Experts of a small language model.
Size: 9 layers, width 256, vocabulary 8192, 63.9M parameters.
Below are experts of layer 4 (counted from 0) of a mixture-of-experts language model. Rows are named router (the router's row for the expert), gate (a neuron's input weights, with its number), up (a neuron's input weights, with its number) and show model dimensions 64-127. Each number is 128 + 24 x the weight over its row's rms, rounded and kept within 0 to 255. Numbers have three digits each.
After each expert's rows: a language model's description of what the expert responds to. This comes from a sample of Wikipedia text that the model never trained on.

# expert 39
router:095115142102089135162123140121125125159134135118138120156153121156140118156141106118152130153103138128148155076131127119133109110104149156116084140178123080143090140117136146111142077141083115
gate0:147138132120130135165128139080085108152131163133131157114126139183113149097087102119109141149099139127129096154139096129091105153123153116120134112156180134132132139114109120125156119148130127
up0:134146139132135117124135180111063104156147144140156109136113150210133125143078099134122136132106112108122116139148141111075138154135130127133132151109167130156150156117082124145132136143143140
gate1:121158146123150139099105144162124106129110151136123121148114191113131152130102127197099111131154124145085107151124152124155143134123136089142143129115183154085146122167089152132106161113164104
up1:153160117101161108104115117113148139111135129130119160075103101126136094121136130131105093096137090145115134084112112106146150141085113127156134127130119156128122136129118082190153165110142141
gate2:132108128172125152128098106116126108141094122121154108140150162153124107165106173140112157120113159115135152126161140165072161112113115102128100161118118135056172127141179143118107138150129062
up2:118165148137121113131111098105140128140095146119149101143180124166146104132128165095120107132116108128146144088145153142058133119139085141105120169143124138099156105102198115135141129154153088
gate3:131147112133110120133107133147185107136107169124151122140125133102123108102157198121139129143099140107124157160093160169089102100132081125120129134139071128148162158107140140093112120089141054
up3:149130114124127118135079145146198110130109186139160140118112132097139090099140174136148139144102150083109140156091122150083113087127081120129120131124095124136151161110124155080106123095142075
gate4:109112163130116143083156098129131120128130098127066135125099130117102149113157157138126145128130068172125108147157136109147143154102176075115118129151098135125158116095090142127129144084132153
up4:113103190122117156090138122139137093127137111140084153123109117128123136124135160152126143121126109144139111128152131117134152145132168067110112129126091132160141138122094156125119138112125140
Description: List bullets and hyphens

# expert 51
router:112134096143121057104134114138121102155115140148111102146120120127135105167131122101161111127136134130087164095135124146114131112118111073129151100111162124125138108095110110121086134125151155
gate0:124138130146204119107118137139130128102149130100153115136190116155147144164109141105114113137142129142115129126101153102080145150131129147119108103088114105049165129121132134130103136153180136
up0:147143161131190133151104137154134137086168159114122119134171126132108148142108146132124127178128107134158133140087132119083109208119142135119116107120145144143098117132119118125098132139163070
gate1:147106122115133103131142117132148150060112094108131127123093164142149092122123137165117109131089138119118118166133160142119079169145084109127131129134125100157077134140145062113114123108143132
up1:107163162118105147113115126137130118180156132139103119112178124122105137140133122099147146116144081151149128081116094108112140097113163163141100136116138140108173098118143184136167138136138104
gate2:138120123142164118148139066131152130182051109150125148124128131124150128118176156104124117127173113127081101122160116115135164095136125141130154167096128138132144109080115101162139139119195092
up2:127137129073103111127135180105102131067163194124109105113143114134140104149112117149115131120072106130154123110106121133131112135116103160155068080178099104119110132166167135106155112109082160
gate3:150160120116186101131167102144109139178115099090133153113148139110124125164137123108124108109183120160093094100128085106105144146139158156128142121130084107157162143105080161124134137134144113
up3:134147095150165099166163123156096123171103145102148114134129153137119087166135142090154138096155138161134119095165106103085136116167144114105167110111100098133156129104077170132091124132116139
gate4:112151123150131130140146125109115118121202134156120140137154132119149124149122110113133123148135131130113130140071111159077071149137165141121086096098155100124090104122099155108098112143111102
up4:126100096170120147104129099141139120061161140090149127139127121108133164074125119155137109094117166106126143162113162161147081177110156147130106109125145116157082132145160142107077114096084148
Description: Line breaks, section headings

# expert 53
router:151083112114099100146173085157140124189104133098120135179121158122114117133157140121145130110115154146114084127156139167140158126130164143112119122138082144076128112102150121161130141132088157
gate0:096119122159133117138175126091135108161140126136083123142111177139134077146141168141102145129142098153068129103126145139122148117081135105141117130130136168109115133130100118164080155145159081
up0:158132150098152146094102155177133146078150142138150148101137103120139147129128087119119142107104125122176119157126099113123115129174115149148124099113112108132128120156159144119196109091123160
gate1:136128120147126165080102181149161148112123130111119146109139123148105114168137070134102134094107124134176100129120169114119145160083123148140114114166140143097155131106138157107146130132147097
up1:151112094147129155115141162177157102133115134115142127137143127146106145154124136092118162100111143107174088143127160158093163155098112174108111110132097104108172125097143189079147107117163131
gate2:166087092117135138109151140120153122132131129130136137104115152123143159098128152129119166088134100096095118145154154141100135133121153146151130095128100108118089119107152135086101117138099141
up2:125163161137135103159126127146074121149139116081125120134152106142118115117114120109135103210108136141177128124093103103168131144144152044110115157141135151129165113166113137155146143155163184
gate3:132141150125143105143145144074126171132109115146127102140108128135159099118094112133140113107114102128147062143126126136057153132137115124115142109146126122142155135114176098088133124184142148
up3:142137151132129097155146149088129189135094132131121108147119117139146094116119104123149128133104102140170067141142122140051163134151144127120150107154123114122148131109168092085143128176115129
gate4:146117165078123159099138110126097136106148177117100129134159115121140094134107122140099114152130105093125089128104126139087203130119123122156090126128124126112182122146155110114120117084118117
up4:066163096170138093127130133128128120121131097149137142115104098150164152103166114155135141119164141125104179127117119112126101125134116147136146111082112109108115138100117122156117142125103133
Description: Coordinates and line breaks

# expert 44
router:107093116124099137128144113114152151126137075135157161130172161116138111153118109134128113104125124123127110132169099179162107106148093097144151166130169110122117187145111123121120141159084113
gate0:122138091149086147122124057103154161119151109115144122175155149105085139134130086139103123140126129092160128138134121134114121124133098136138118166084177110090113151079090101095101116145147122
up0:129117175148137138187140109135096121124120175110159088183131099138123122113121085110120113130137149161145134157164170134152096141112163102142156111100120152153137119166168087161063134094109134
gate1:081116111108178105123137126072129101106114098104098109124147132103140094152175117085097134184129101112117149101153105127112120103135121168118172151094120124113121133097109147142101152155105114
up1:173134154117092134110113156158099165107103167150108148127093169154120142095103118171145164105128116135121106135096159087153117121115140097157127094154133117124127092155173133089155131097151157
gate2:159084138103082113090157125106103128139147108196157154084145118116129157106126125150092127152101116130127108115119097143167157093120120148150117124128154128148166163147105125106152122144144143
up2:102161116149145125154119119098112094153100151096088096194107137126135100130110142110160122144135122116128160127152140098115079140126133102115138145129124129120136118099157117154089140139127075
gate3:110147103113113132129112104143131116118127128117121138103126117117086096147127117080124132091149150107137174110104091124097136101121144130135156141145121129090168128086098138138130119146124144
up3:173141103125099149182139105148148195135132149135113113169132112123125162154102097110113137109163109099137132141126153100140137137139095134152107150167125135129096122152122092159098134119136135
gate4:171128139132097096126093109115112116127107165175086138118130128126101160108126102145138125137107122120114145128111098140171149142119111137131129100171129120128148136160131144148139127104141137
up4:112155152077169141140136194176120118131104141129139111126126120154138108135167153138137130145131097177108141093146155114096127135147172108155161117128120147123156130132120103143121164146134142
Description: Determiners and mid-word pieces

# expert 1
router:152128169073120136121139111135135161133107166126142129106147134114120120130136110110073131166098088160139193128110122160123130134134138142130123097155141174125145140136137107109123150083100109
gate0:092107093148137131160130109065096096119105153113113093157120182163152180196109102110116154119097129127115087135134159123098108119121096157149138141131107112147109116159139145145117135138131107
up0:106104118140135124152117114046096083142110151119103086144110162175152192188106108130122144128109125128102085123146153145106113133108107137115136143149099115116102148158139144140139138114141084
gate1:126126136127119145098141145141106151136170157125123168138139166122153142098091175155118137117158114161140147135102160151114114075148142136153122164086142116120127150138124131118104169179156150
up1:147141089163161117123108133128122104143118105102111082097098112155136094156156090082136096123093143086112096119155112134160156165094110143089136093178099139116115100135148131144139110087133122
gate2:119122096143149130091133101092092145129115148107107172153153109149148105125157126159107114121121125160129122107115087124114136142123109097128125109152120156158135150159111137115094136132123106
up2:109161183129116106129104166163160148100120080129141109071129161138123099148108119141130110130143155095101130126147151124155148104102166126151171155106115115089129084117133139160148135107133132
gate3:161151120119139143091119141121122164101135087076137156123140124135112130167134148133105165101119135103123167118142112152122127122126115128108115146087128113156183184126106151111125127097105138
up3:119105143115140067206144123117103134122125198151101131178125095074126117122135130120148092144122090154144106122090194100108152110133149129147167115165109167108073101121142129147145151150145095
gate4:123124147171061175123153118137126147093168132126119122124130093084127114106148162123097144188108119119171161113111126071089118077179144110157103110110111143115113060143132116108114104136127166
up4:172123144125079171131144134183120142093128110120121106149142097092166101118111164157105120143161073139150136095123128095128114067154108096150114090118109128115139074155118121127145126153138127
Description: Name-initial capitals

# expert 63
router:095134103139166151101138089152121152162157127123151186104154097094118145108144152145097078170151102200136096146107098149132112156119170145119107107133113169155103122099100106114132116099147144
gate1:089154111136112137116119131135153108161130068081116171156129117113130160161156118094123146173097135135125126127145123148127128100136162125123130124136128124141151143098154130122111140123136115
up1:078145101128137142092097137172174118131146093118125164130169107142121124129125146105189134155113186097123102133148140129116112118133152099146151099122140138108149144152152075133078143131109130
gate2:144116114161134098152090105114100127118155138078122144106132109096107084134109122160173136113127173149131129103108074120114111134141116118179142149166124160129113093175174091106130132122152136
up2:108149162108119138113154136135130123121097120179115143128121144168129143141125141117108103123141095094132148140166168130158148125104131116092114133113126127104139106096065146158121137099104127
gate3:092114089111134157157117160142155136131150129135108112116119147098126204104135062153121133144131106158149096139112181135105106143145143127114101155122140093123114108094159105107116132153104183
up3:130118194102133120139132082156110129138146133129119110146117135076098120143137103132095126150116142126149166142130157124105134146130111157120150147171147092088137116127097120102093140121112123
gate4:096123115127127108143149114130165140160129138039146096109151102121127094091137116150086126146128141157138127114139145090131118143122120143116121116170158192075103092128167126127124129132138103
up4:165155140128127129141117151134110129078146109192108151129088136117133158166112132121166112108102114124142126160130099163148127134123162107139114139075104067169146151122094101150170130153120149
gate5:117089121138157118112102096172099100146104151094130095095132118109092163136125103117115147138124109120126119134116133143114134120121123141163122136128100151080129092135112115130110136100125115
up5:152143123127111149137149158110160159128151112164143172140127134142164098114136135138122095117144139147120127125143110128138147137136133133080140126088134104191127146131145113145143100123141130
Description: Foreign name inner pieces

# expert 36
router:101159135153106140106116097167124133130151113132129134153111113110191117106189129119147160151154078133116135140135111171107130109125114130174147142136091120114123155135097141129104134166105102
gate0:124152132152088146141143111119136141116136162137139099129150138096162123103121128088066115122116187105111147096154106165120093119122121111110129144141084120138144151113164122148115128096134090
up0:106117107116111159111132136121087088156135117148112150158104138144154119154125110191176170110141077144155120157099171121126098142133123154153129135134171130150101134136111151125129121187130120
gate1:117128153157145131117112125126099074138159109108157140106071135151129110129136151141106119168122037118117104137193143130130132142162137104145119115143170156122084140113103120119098134115149075
up1:113139114113064154116129087115145116075065166110134108132205133055130133087140111128148097164136165100138130128130166151128160107115179167113119115113098116136111116138143134113162104096119150
gate2:135117105122108131120127115082109104129112163136141148094167128128138131112099154113139123080127167171094120106110088103089104128118135123107106119124108140139150147129137159099114127174137085
up2:108112087132115121128130133096114114146139109127145132105159126131148120097103167093140134119159153186122139126123099124101112153123149132141090119088088120139140160112116164106120114173103114
gate3:162127143137093087138132123093108122087121135097120098118138155097128096109110155106082133167121159103175109171115163147081147111108098148095120123116137122136080152154151142109132115097126107
up3:154084124118059088121146092113112125114119125116137099111130142126150071126099163111083148144099164151107100162133141122088149121135115108127159170131141133121105128182155144110127125151111134
gate4:162163109108129113135106061074135109130102136166143134141115126125100204127099142088131130121115189108137116102124109125118133135108105138114140141122150130178157185183150135132129143166138123
up4:113087140120117132119135194172076163149132106086078123107108116123131087136155122144119107107113096170112156132107140134152118150150115115098091115139096145090123085081130107120141123078128154
Description: Digits in years

# expert 8
router:125118173150140155147114111101120105122118138163139108106126118132098141125126116187088116147103098133132151099094170119117104189112168145103100081130121189112128165136124097147155116126169147
gate1:130136089112108118163130124123054081132152159120107117124146099104138132139113103086151173159160122111105114134124116093132137126146134118156087154122113107089127131130161147148148133117116125
up1:131137082102084118138122114149132123155130126129104148104192112108101107136122109096144118122172096129131128157116153121118133123123154072161091142104145125108074144151141159133144141093135120
gate2:136164097125130132121102167097164165077169135080098134104101151125158107135148153145127120074113151122140120156119152094138109114151103134125131160139115076119112114169120138104126147179158101
up2:147136179122129089105112125153087114156107117148123095143138124138123124145137111133148102125133150161095145132145138140138168104104118093144137139137112171099165108103127107142096152100095112
gate3:108141123147163121154131118104131141131133117153149149133110135127135106120177131164103159136118121133135147118127122108085130121135116128119138141159117200115127111160158137112155134145142155
up3:122111112103187142151122132124134148163136127140138143109136120160146091136129154114104163156142130122138128101093153141118123146117155176091141110151107170149160115133125137129164120135123157
gate4:106093154171096159140151144098164133133104153126151170110118150131101152139093134167111116124119174122118129129138119147125143125117145075139128123121086137104140122120097116120140112161130067
up4:111105118152105149160133111141132168102094154151141163148148171115124153133139125152136118130073136093113124121119077134081131125151109102130118139117111092095118163170131128130154112126147093
gate5:157105137146116140147207113119180106127181122104147109112117150116140172133099131141084113111151137080120149140161161089115126146165173120148099147130148213109103126124135171132135119153176113
up5:077110125114143116128112140165079124095078105140100143129137099129139086114164119123125145153116112182116181142136097145139106111126092102096186116121156083127122138083131141125126131088081144
Description: Surname pieces

# expert 13
router:181123146162124109125125134124147161133135073090129149082106137117089139139144096096151110144143105133157114103116108123130115126152144104104115108156138143137111091110131165112102107134139130
gate0:132141095148138159114137119139092124111117071100110141153173085108108128110112195123109121112173142099122132135123132129144140164098107150138120149146109150140143148140134140133155144115182069
up0:144121159072139133121103171118152136151140167140128119115112149146159121155104064149121087149094149159108123146112136115149144107098141123143115133122170142130089136139107096148110133096093160
gate1:114120107125121126129138138129112145179153089094165126076110112097119157118097160123122139143115120159129115133119106124152118185152127127100085127105097113159126128118135142132156104114134146
up1:116112096125140148122126100109112107143169100156138184110142131128141129073081175138107123160137128070115149117144107193111130183114168133107122072143167151116154121139093131139173143116133147
gate2:122105141096160114153089168125118121100126127131109172173133087081119170138150162141098098106062169111110106118113133160141117118120103120122129125126111108146135139157160135085113138104112131
up2:125169106118089151104156111091133140148131145125128094113135158149130089088092125124131153167159075131137125156116128131138142130118139151140143153140160147124134138129099113166148118141159137
gate3:083118131123128120124093168132103116136138130142125113153162142106133087160143125141128086176075150126123114111144184138103138071157108123137160131116117142155101129140111107143129135144125133
up3:156158131129108143129162087119183151116119137114141147089111110169135132079114162121117170093179113110133118148096062127146131199092115132094079119139116134125166145138149139130151117098114137
gate4:120105163143132108177140199114114106143119131142140087090065143147132156168169088113134126090099100102144140098145138161174107115132159109113152141145128124157151130106142179079138122117116132
up4:122097145125153120201109192164137115142133123122135126078110107116131126121133086117129072099108134091135113125124125162171107095139129107122139146146135143161130156123148150089148122108078165
Description: Opening parentheses

# expert 18
router:120139108140119072134114151163149144106116148134111144117130124145105108131148121133110089100080156100082173081131138174126120119115095090102112134129103151125115190130126124115125137092125083
gate0:114133149122138144124123128146102065170090106116143120110153151155145131107111160130119128109138114126099119123127182103150146161085133128133169143130098106161155141099121132145103128125130125
up0:081136150157122115129126123116129103135112120118139134113133159170154144146105157132131108129136144100119127120106172112135116162091094134109155157122105093158114163107146116124095107124161140
gate1:126109131131116148135113085079141110091115094129189116135170155102124158098125153117153137107140127135130125121112196151111128133151129142129144176092138106128091093130132142151158116137160113
up1:097128123130102154144150107079127144091145099161158145160145133124165130161139158118159103100145136131123128088110174154119137162162143131106125167089132107114105098128121137156153119123172101
gate2:113155130155113114124152126068145112131101204119104137144124193139107106114158138115132111113159139128115153135097127150113108089103142100128146161136148131201109159118120143122084130144098080
up2:142109142103156150121116129153103157140110074114143151089172123105127186133106128155116142107119114128093100152142105113151142195131136154146079076102103143103143121155086187132146139117138137
gate3:118150136126129130157145110141095109108116133154079115157119126132130139134107149082123159091191124124145142132084162106127119139160080141155150112107133119160145127126134134141106134160164154
up3:157117145093146154096092149116138139160099121074153122114143134129144126107129113169138143145126105156094093146173127146172154143100174113142122128150118141111142112110127148154151148055101098
gate4:118112149099103141156099151113154138108111131143124131128132150126169146133099104115122167065143136106171140149131136149142137121124154149141187097126098146118127140146188155132104125116121098
up4:082126134117103120139117099147183151097112139123143157127144170148167186127103089134143146077131159083144151162095106172121106118153137130117174111113111137143102197147163171124110104114119137
Description: Sentence and paragraph ends

# expert 50
router:099099117090115146115123154131094127089078079145154133129099126119129115124100098157095163139148101097167142080133141145159115135133167138182166150124131105152097146076118124114140129150103124
gate0:144098120139112129156112111112150117162091106126122154152136101116081127089151114167082077141100111111133123133123149160141131126119150054108117114129151160075090154125144132089099140069123117
up0:088129120118143123098086149132139096135079152130151115149149169125133092130136108126127073107100165131127144130161179107194106108134123107104126177125117155147122126161129139095089166176143164
gate1:095153150152123079125137092122160081138139112094057089086107110155101149127157127096140126103113170094116131142103133132182126139128117095153141110119162145103156120113088166125095134127134077
up1:111116139159091104100137119140167083116135101099067108124101102112104162108140128110097133114091190100128152146106152129181130110130115095116115088098152121107134137107114185114082147112130096
gate2:143145130128088098131111116118169101122075160173124119162173133151152133128137138124147130093104179134106123148138129140103154072159102141146133085122136124166158160106150063135124117127125095
up2:123127123106147136128137159147097165138152110077119165077084135134109129161133094143097115149163089137126135108129093103141108163097142119135124149128130144106106106147127162130147159128152143
gate3:107127163155143149173126129140119112127126128141155079128149127122121104119113139129118137141144090165141153132149187095091129160128159147119106169141103126128119127154137088132109129089144047
up3:124102144138134134154124152155111146136124136116134074123135142146141124129115162118121141138152124157148152121154190105106137151149180156124121169115087110115113128153116118118110124097157069
gate4:141113124099143145091132183121128165119126100102082144131123158114125147121143144104164132128138127139152102093118157131122129106112094108121142125140125154128133100151184083121192157107103125
up4:123139103174139088159108091132151079161114156151159102115133089152120122122149116143122109136113114125095155160153107096130135148151187131139106148130136127107133133125087178148078113160139128
Description: Words after the, place names

# expert 6
router:137087128161127157116153094114124154089063158161169141148136091088150130146139173126158128154107125100119105132125099149096119098106114176125135120121126127135115116141133148136171106121098147
gate0:166102151123115181150119128151108063198093088167125151120133106152081127082124122142113142110127142144137100102127144177129139085147166179149156110099108129157143073115155144152127143151099159
up0:169103112119101159172137106122099048175083107163117120137135089153104137098106133144114141137131142142138092105127151156107156108129157173143151125110114150137155089117153119143142141166105163
gate1:112127189113146155092116147098141149145111129129121112135104168159148153115126107186129106112106127122099119135202117109154110112109172134137121162133140113154167169179111161152100137132062115
up1:163127102129135102153119111172123120130169128114128160118134109099127065107152155066126128128155096134152145104081125135102156126125115112158124083132117125113108140076104096118127128129180112
gate2:129139122170139155122060162132133100133121114127136128100143130185131109135126132124112072106132152117133141125124162143144092104186147139149163171115152097152162090131110126147096131163153110
up2:080162109168127164108108139104152094144072121124149109112149114125115185118118116055104131112132123127123152125155143182107082137161108153112159181191124141135190155101128095170129136149133100
gate3:135120118096151108140126154121110151189144156124103102113164147092129100093114128116121164126164080142139120128207171108165118175137132163114139141138142128101089173116087108134154129128121181
up3:138152129133128156078119149147148160109146150122135168137102077140117145138153118105113108120115139135145133106061072157129130106118146118143138094120156143128137101185139158144096125111139074
gate4:082134106102115088121132087121136143135148139126122133109134096143163135123148132125127129143157094136133130119113137117121141125104114166136110078139121160162109126176093129131165157174124129
up4:099114113085130099120142085103146149120130119145150128138130128135171109112142149119153139161133095138152124145172136082131143141106115156148145095117143148145109128179108118127173134173117140
Description: Infobox field colons

# expert 46
router:149154151099113143077108127118126131131174121157127160143150177085117111107145120117106164108151122154079117101139175141137150107123124156149166128135120100101126167110120104136135158141127112
gate0:116176104171113097120140150149124128089149150119102139126125141120190114122128156121128109140092120145096110130143161200086094113134120133104152066130105135107095136124160125136112130148171057
up0:111108159111166144151134104099129117178129112125162119115148104146083153135129101142126125128154115154159130137112080050173125170118149112133112164145169139138129115123092122137144132120106188
gate1:168141107119139141100138124084100141124139140085120126162125153154149088143108155117105136106122137115113139121160118131159091115077144120110148107093138108156127187135110134108071130119132105
up1:123111154129114142112113167150153108118114161159130127103149125088087128075165141120142143157184121109124119152112139112109157118184110147169120152123124132100157101143140100146174115139122105
gate2:083102112120089109121129115112129111123147150132127133154170113086131157129094138115116111140117147084138114112104145136092134093172097107122206146135152123140102149183152073145112144152144145
up2:161150133149177117128133122154133140138115103126114129084080111176149093134153122148147135128121124164133145148126086100179126164082156143103038070120127145116158087065077179098162111113136118
gate3:132162143138120139113091124127134119149137125076130122107151118081095135133183134085127141092157150105148173151136128165090123128108099166126067084099138120115128172099146135104116123081151104
up3:091152139134107111150118124145136103152154150073126130088149088123116115143164108086122132125134161111167176138133108165128143119134136154145070141122162135123130156103150133145137121113135125
gate4:116131138109154110136121168095150152101099153181138051117156105140120156118150147094132130100147146107178157145101138150145112123131117112139129146178159127126136146128143155128177125148117142
up4:133133132140120127153133085167102126177186124079122200126103138096147084138110111146113115140106126167095101140123103104099140140108146147109110101119099145142125096113114090135084123085149121
Description: Determiners opening noun phrases

# expert 34
router:114104143129142133107118147127124175091116111102134110135131133173165088152096140170126140158123119131167151132151146119124153117062139112158128117182106115093127093122133065096133176080157135
gate0:152148107130165127122102109105129121135114049106147146108143115138137091177124150135122109104099046144091117125213123132119157152122128164122133109090144109131159134128061139134091145111161118
up0:123115103136109153086152076119163136128127086114146133137124100164175072182105141108116089122106082111138110130170146153128142135138112125136138131136171113091121117116125109132116151080177113
gate1:110134106152122148114138116103157137099114148114140111131130133114169116128129114105108116151108127128139169138134189142093104099090092081152120111176150152045131112148167098105114175087185106
up1:140099187098116102138118113147158135134129105147121183129131125118122113130164138188113142145180098097126084101142064145112154114163134151134168162086103124194158104120098152128143128177086149
gate2:115122076158133119127138083089138133117152121082117111136137081121099131118160151077070132151111117093097112124115094152080119107075106115124104093157154139104114162081132080084139091108137120
up2:153129153090137120138141155101098120141130129152145159113102117122137145149138124077122125104158127151140117152128124078128105112154138135124143144136124154157100110192126135151170170124119177
gate3:108122127136144114142143198175128110140106124122190117107114103131176121165110143129107111111179110128131099153153091104122154094175124104107066139117148137091168116111129174129130152114129102
up3:118135116131109135133156196133135113122111138094176134129132117139149115162106129112111098085169107135150130136160113109106149102140132100105056146134128118116140095152163163119151155111150107
gate4:048106141150140137136148135108055176143129115100153116126106151122143150141124099114101185120155122140094153132144106111145135114111136161122108117108103107120185159128114136155134138115101135
up4:060079120189089101176127118112075163141130137095155132137113138117152152152121147106108163081154133135125105146149130130118116091146131152124114146137108135101143154162138101141114129126101114
Description: Prepositions in sports bios

# expert 19
router:101133145156145131139133114169123144089149128171129149150103119142155094163171095140139116145146124088113109151109152155110119093170158148148142092098099153112113118126120135134127136106131154
gate0:132158160127132114133100144106082156124134148146144124167120173126157120183127094133131160124125153173126155135176148107144097097136142137150103129122136117084122102109111122125117131128106147
up0:153082105135125151125155115148165080120099114101111135123132098107133143073137158115131099131133099097123121128108110141126158128120130117120155135135135138140157155144151153145134137125149124
gate1:130121175143155095147127181154124105118122088160118133126118146139124114149105118129128125144118127099155151104087127167119111117102083133144152121164118158114147118142156133112121149149115150
up1:083137105120112111105136096092120120128132184086144116123150148110142127130135126145126097121148150130132116122138129169127098142138157116136117140116144120164087132133066130147152102132131133
gate2:135145116153147138123123108112147096107125101146105186132142099146116148147133119099143069103145139119113139117101137143133124136090147124089142094126145130147134168117088114115153152085153157
up2:125141110157147140146133103128149098099123102137110190133155101147118133162136128098142090099143145120128128112094146147131115134106139137093130104113139128142138157117083114125166139092155153
gate3:164074142120099068167118109139119101106101115157111172151110161133111113133131141138157146112125124110154140125126150149144162123125150136165168140097202128127129143115131131095114124112110087
up3:092176118128167198068140137119143140151139146089147084104133084126161128123123119106106120134153124150094106122134115092128098148126082116109063116162064135141130115141125129155159117165145162
gate4:139120119116148115133118220105087135132135159089157109097152105076093141120129103139082150132145108127081183118138096151158182150100120142114133132136142110144119133145141100135137132103178105
up4:132140108107135135110136064146132161174112124163122149135147161160165145116116127109137114131132138137181077117141146095143076135158120104140111144150127173128127111115103155137155144161067189
Description: Digits and separators in numbers

# expert 57
router:138140122128137097148109107156114132130118148127162133160127143130138125131167138077149157098184081148141128142159134104127089126120124173096101148109113151162145121086137168098085132143104110
gate0:140130138155143135132166102077159137118106156128135138131085134104164115138149183097148119117156081118163143121148143137090124109152123132154126088131074128133110115131137144098111097142121161
up0:121094084108120106165133093179131102120138192127102177120117154101149137096112117095132150137126170121132159156117170140142129145109121174105135149165143132120148112096113142092172149119153173
gate1:132151136134118132114157131126108184130121157168104113134135130149144117130101128130126129159144077106123125122135176094123131171088081153132104156162161136161120131133081135149134137136140096
up1:142139108132144104135146116109126184146117139144147109129119124144120113119134123108144135147146071091135111149142149098122119150122101139115106148158183125121154101112086145138117104147116106
gate2:136103140112114125099149176142116120117114136119111144143123122101163143141110121139099120159139135127088120122114127138099147104075126154137128078126089127099150157146120102122154162081113107
up2:105093122120098133128175146158112114126106174098115141159105119079164126140128143098112143167143114125129107136113130145110144088114093152131107120148072102093133132125137113094110147086071127
gate3:209113110065161135138141132092091159129123119126130124156144129110128159079124168135135097135114110178144132137104153099115153133105074119084106123101106117090088105145143115110112117109120143
up3:095126138182120090098099109135170127135106142133148126113093091150124123138096087110138122127135150073116103115157117152111094115136144106128149135132184152129161154118092131140161120137152117
gate4:179155114107100131086079121106111104113086116119153135121132139114134145142129149141102118164144108145137139169141117167097122094113138121135094126135113144144125119099086099102145121090145125
up4:161136124124089129092102105085094094123079108146150122137106137110143148146150135142125133158158090150143148152155142160131115076127158130161092133139107146142126102079085117082121120089134127
Description: Brackets around numbers

# expert 12
router:142155096126130146122102107122152164147129112093141116109125112124099130131120174088160139116115167097172141089155151124136102087126125126072153115168158144126153107143132113125157128101110172
gate0:132104122138118178109136071174133147165136132136140130151130058152111139097101117126152160110123146103164138122088134137112136162103168101116121136097167128129138111123088132145148117144139104
up0:164149126120146119153113148085125127125154090097147134124081134166122126153111074134116076147133137127073146122153127187135156122127137146119093128073162101091126176106163136127103142133118130
gate1:123145110179117080136139128137150123140120143086149168084159111117113174096146118111129143083134115156134129129096109094137076120120153131118140101124124146152107078120120131101118136156120119
up1:091157105160115107124153121156151145148118163094153152090185102102127145081152148121121174109108117163149131125115105097137090111121139114124129093132116158146106102152096118111139145118124126
gate2:174108111139134155132134172179124127113122157101115101120115111131197113102080151147125142134140137159138113147141130123140124139142149178127089147161113119127124141176122084117135127142157146
up2:118130132142142104177123112105081137136147111198118164154124128105131133128158125132155149136107122152124108118137104086138131084114112093146131052146176118114111115128117131157102121163096141
gate3:124112120141127134115107120090174154138122157124150135139115136125169157107145160136139130122092133106136105139102100104148090166129114143121145121138141138146112103142110126145146130155115123
up3:131115113163095106148096103154178125126126125099181109145094132157150152139123148170138103123078147120107166103117142134080120148130118102111143129086124130133120151148136145119093149138113091
gate4:135164150125133150155113107108113143075084130127115115140146158137131129155142183148099161119089144143104109118121114106132137098156158103136100156125103134145146135197148165114102133142110120
up4:138145126118138149164094095091133145081099125153131105152164147167148126139102190131106150135077165143102123120121128122126130104153155118110112154114132131149138138171169143100107118143124115
Description: Lead and list line breaks